{
  "n_layer": 12,
  "d_model": 256,
  "n_experts": 32,
  "experts_per_token": 2,
  "d_expert": 160,
  "d_shared_expert": 128,
  "activation": "geglu",
  "moe_layers": [1, 2, 3, 4, 5, 6, 7, 8, 9, 10, 11],
  "router_score": "softmax",
  "normalize_top_k": true,
  "routed_scale": 1.0,
  "balance_loss": 0.00448,
  "balance_bias": false,
  "router_noise": 0.05,
  "router_cosine_scale": 20.0,
  "init_std_router": 0.0153,
  "lr_router": 0.000423,
  "vocab_size": 8192,
  "norm": "rmsnorm",
  "norm_eps": 1e-05,
  "tie_embeddings": "early",
  "optimizer": "soap_variant",
  "lr": 0.00435,
  "beta1": 0.95,
  "beta2": 0.99,
  "batch_tokens": 65536,
  "seq_len": 512,
  "train_tokens": 313600000,
  "steps": 4786,
  "dataset": "wikipedia_en"
}
Below are experts of layer 2 (counted from 0) of a mixture-of-experts language model. Rows are named router (the router's row for the expert) and show model dimensions 192-255. Each number is 128 + 32 x the weight over its row's rms, rounded and kept within 0 to 255. Numbers have three digits each.
Before each expert's rows: a language model's description of what the expert responds to. This comes from a sample of Wikipedia text that the model never trained on.

# expert 11
It responds to: Abstract noun endings. Learned noun and adjective endings like ic, ence, ism, ology, ities, plus studies, government, University, School and the verb took.
router:129117146128196128106101110082072135145088114093114055159125080123135163125139081119113136135119121121109093157189155131095143080088135180109063160162137184061082097139147148123183152124112093

# expert 25
It responds to: Word-final pieces. Short final or inner word fragments (e, er, t, o, i, in) that complete a word, as in goodby-e or caretak-er, plus closing quotes.
router:105140108092161154198114159111146076107121138090166076181126084117134130090130099043168176118113135112155148145179138146102141159101169105204137203141167143139153099179108060085152132127104105

# expert 5
It responds to: Verbs after subjects. Main verbs and participles after subjects or was/to, such as granted, issued, made, released, plus prepositions on, during, between, against.
router:145204144099109147080110167123109138100149130185165139117151106142098135157109095105145192072195130153136163147077104139126151150120136120059168116180061129135149102116133176151194113099094081

# expert 24
It responds to: Articles and quantifiers. Space tokens before names or numbers, and the articles or quantifiers a, an, some, most, many, various before a noun.
router:091124124120170095179086154144099132152134131116154090168158122076132175110162153165128108139105138090144177111120126066095174109156176134117125105176170111154129139115138090094100078129131130

# expert 29
It responds to: Table pipes, spaces. Pipe separators between table cells, bare spaces before list items, and raw bytes starting Chinese or Japanese characters.
router:120141110125113083158137138153170202182102116118151120136111151134104161101111156112137188109125118109143116133043128122168068112130127120170153143171171140109076180142163090092106104154170145

# expert 13
It responds to: Tables and headings. Table pipes at line starts, heading == marks and heading words, degree and minute symbols, percent signs, and units such as km or sq.
router:200124174191121100156103146117167087119131109141143125149174128123100081113129116147183070164153080116108201079148181131178130129179150127137083124147100070121114088138186123136125095150146134

# expert 8
It responds to: Name pieces, has/known. Syllables inside foreign place and personal names (Syracuse, Binondo, Quito), plus has, have, known, very, usually, such.
router:131087184125111121097115082123104106136168101121144197128114121150120079102185125140173166124147199148093133137139134105122146098122075133076151052166117170159101063168111057110131165119086109

# expert 15
It responds to: Commas and in. Commas ending clauses and names in lists ("After his doctoral studies,"), plus the preposition in, from, and while.
router:134177126143118129145121114148181139087174162120101155122124147132169151087130105108121130140143085102120097048150101125157150161126148099155142171100194089096091086101160144097091133134103193

# expert 28
It responds to: Conjunctions and closing brackets. The conjunction and in lists, plus closing parentheses, commas, and relative words like which, who, and where.
router:169100133148124076085112096114075195146161136168098066102105107111211145076144068101144157142091153144162166137138117108091122147090134029128113213113126118113122097147094097154095089080109195

# expert 14
It responds to: Later digits, slashes. Non-leading digits 3–8 and 0 inside numbers, times and table cells, plus slashes in units like PD/sqmi.
router:119142123154135068111109119104094075132146098093065132126141117098160124161117148180071166180086092141111179072100053159098076128131158123138217155134147151164096059167114143096189194121130178

# expert 21
It responds to: Foreign word fragments. Lowercase word pieces inside foreign or rare names and non-Latin script bytes, such as Chinese, Japanese, Greek, Polish and Slavic words.
router:105135128116160156155096123125109098101126068181102119168162135134140166097121098135178134182106144051126149127120131167088155170061130192109179055101080070147161129113127113108148130167155141

# expert 20
It responds to: Plural s, possessive. Plural or final s pieces and apostrophes in possessives such as Stilwell's, Motorsports, receptions, plus es, ers, ton endings.
router:120152187151138112107129076121217173113134149117109196123150162079048105162116136127111107121162142128160090183119162147078103207170162160085113154084131145091170124132107118142154119167102168

# expert 30
It responds to: Parentheses and table bars. Opening parentheses after names or results, table cell bars in sports and election tables, and name parts like Jr, Mr, She.
router:096099068156128133126159073101140138089160181168105143120174099120083151144086122153171172110171102141122195099144125113146109141157077088100150144122149096152095132111124163172165118148166158

# expert 22
It responds to: Months and proper adjectives. Content words and name parts after the or in, such as May, July, World, National, War, and ocean, plus prefixes like dis and pre.
router:105108105129137127114122142120135148154107153144101060102161075149143056132171160111186143174143106200197113135092107120160112142182096092102142127098120150118096142089117077174084145134135132

# expert 3
It responds to: Sports team vocabulary. Sports words like team, League, Cup, won, club, Games and cells in league tables, plus sentence-initial It and He.
router:181080114155143127156145099142150111109111150117121153115115186147078132100131128167120186108196132172155104139094116106104128084135153097135116172116112055171118158187130071174164126161131077

# expert 23
It responds to: Leading 2 in numbers. The digit 2 opening years and figures (2023, 270,000, 2133 m), with other digits in tables and statistics.
router:096114199128105154121094110151125130132128132157074084171189139060128164089136159093108114156144143150126095152135066189111121125108108165105153150134151062072123147150093128196093171221142155

# expert 12
It responds to: Capital letters in acronyms. Single capital letters and short pieces inside acronyms, initials and unusual names, such as W-M-SR, K-J, D-N-Q, and the suffix ing.
router:127135195107143173150159130112116147146134095136109191062106149149186137147114143090132157097177110158061174155085146116161101097133134108089121121084153105089124139104169121111114173119130088

# expert 31
It responds to: Was and film/TV words. The verbs was and were after a subject, TV and film vocabulary (show, guest, director, published), and suffix pieces like ation and ment.
router:084096130115135109153132088184138127081127145121141119104136155130152139190112117093120134125165172110141110138126163101131157114121194122143097154119147208089134174162078068174072149157168104

# expert 27
It responds to: Sentence-ending punctuation. Periods, semicolons, colons, and closing punctuation like "." and ). ending sentences or list items, plus decimal points in percentages.
router:150105084131129096165119092183096112179118093102152082144156126120090122126132080124177119145104066102101154140170114129131112120162210132094096121092113169150125117086130108081076107184160171

# expert 9
It responds to: Spaces, for, dashes. Bare space tokens before numbers or dates, the preposition for ("MP for Pembrokeshire"), and en dashes in date ranges and titles.
router:118186118153157077098127095054131153167130122158089112105165093166131121100111181083086084067159107149143079164135114109117100157146081081148114144183153084140089170112143152140128133140185115

# expert 26
It responds to: Function words in prose. Conjunctions, prepositions and pronouns in running prose, such as as, at, that, it, his, her, but, when.
router:095177127144141083095124176132182151084142114102048185131195147187165140151153153140118193181062141119157095068162153120155109128119131146191166125125095102171102159208087076124112133151112123

# expert 16
It responds to: Prepositions and articles. The words the, of, to, with, by, and into inside running prose, typically in phrases like one of, area of, at the scene.
router:136161196158144160158093181136137097176143065139162206106142171112147190135127119116147114063131054122167084075134170143150090129123094119138138101112116141104168141115112118099044133119133136

# expert 10
It responds to: Line ends in infoboxes. Line breaks ending table rows and infobox entries, plus digits and degree or second marks in coordinates, and million or billion.
router:103145151111128116163119128138106147124130118135112127127118157184149161145153137119136127141125152134180236091108112051147155133220103130136105187088163148122099112143053085155162141124163180

# expert 17
It responds to: Leading 1 and periods. The digit 1 starting years and numbers (1966, 1939), and periods after initials or abbreviations like P., Prof., L.
router:131112112151165128150157157095105158129145169141176135119140177129127115079144121148123191107136194121104100131130036182124103159092084096081208103147144142116122116149126146085148107095133168

# expert 0
It responds to: Year and number digits. Single digit tokens inside numbers, especially the middle digits of years after "20" or "19", as in 2016, 2009, 2004.
router:139105107107122183171102135116155129158137137097148119134109053106104162127106098165101090167119136164133192135074127148142122137124136144082115184126189143123144152125127062128177133145174120

# expert 1
It responds to: Mixed function words, name starts. Possessives and auxiliaries (their, its, had, been), directions, months, and first pieces of names after a comma or colon, such as de, Sim, Ken.
router:094169129094105158132140161149095091118168111133199143102130137165160154124130168122117104094068126116090114082106120141179116183090120085146153106114088136138157182138124082163134146113162150

# expert 19
It responds to: Name and word beginnings. First or middle pieces of names and foreign words, often capitalized syllables like Ha, La, Pro, Mar, con, and Tu.
router:116122051148147040140180103148119146143107157102093117088112141136119110085120123129139139160105110114129139118136126113138102109125165107097153189087155133182118082116092136149161091116165141

# expert 18
It responds to: Hyphens, colons, quotes. Hyphens in compounds and list bullets, colons after labels like Genre: or UNII:, opening quotes, and dashes in credits lists.
router:102108107103104172142143153092165118156112118156126166128142161098105065130139116098081123102094121161143121141170119151083110088111166144114118138108111115130146083160177133179064093134157085

# expert 4
It responds to: Wiki markup line breaks. Line breaks right after section headings (===Statistics===), heading equals signs, table pipes, and the N/S letters in coordinates.
router:108122142087135107176151092132089186137084106104117115103103180189165145114178124170164127094176144149182184126146111089096136097169129091161121106083095137056147099115144129153070156167151134

# expert 2
It responds to: Mid-word suffix pieces. Word-final pieces completing a split word, such as ed, ly, able, tic and ates, and stems like empt, direct, clear.
router:104071103120075101119126157155107085117148093145156102143119126159168134101164148202149110179117087075163112146108177112110157114139140140062093154131092121062186156131216109115162078156107065

# expert 6
It responds to: Determiners and number words. Sentence-starting The, A, This and number words like Two, One, first, three, often opening a new sentence, plus New before York.
router:132112135145185100143164120074131160170184141145159115114104086110104179071131090137151114172131073116109118088148132138128133200135105189117126107142124127060165150176135110190102143219097158

# expert 7
It responds to: Auxiliaries and sentence subjects. Verbs like is, are, can, and also, plus pronouns or initial capitals starting a clause (He, I, G-), often after a comma or and.
router:155142169146123170140126153129098135131136146091118104140120133123108106134100099108153132148047110103138137057106157056074105185120089167138125138127116090166153198118051096096091108104113075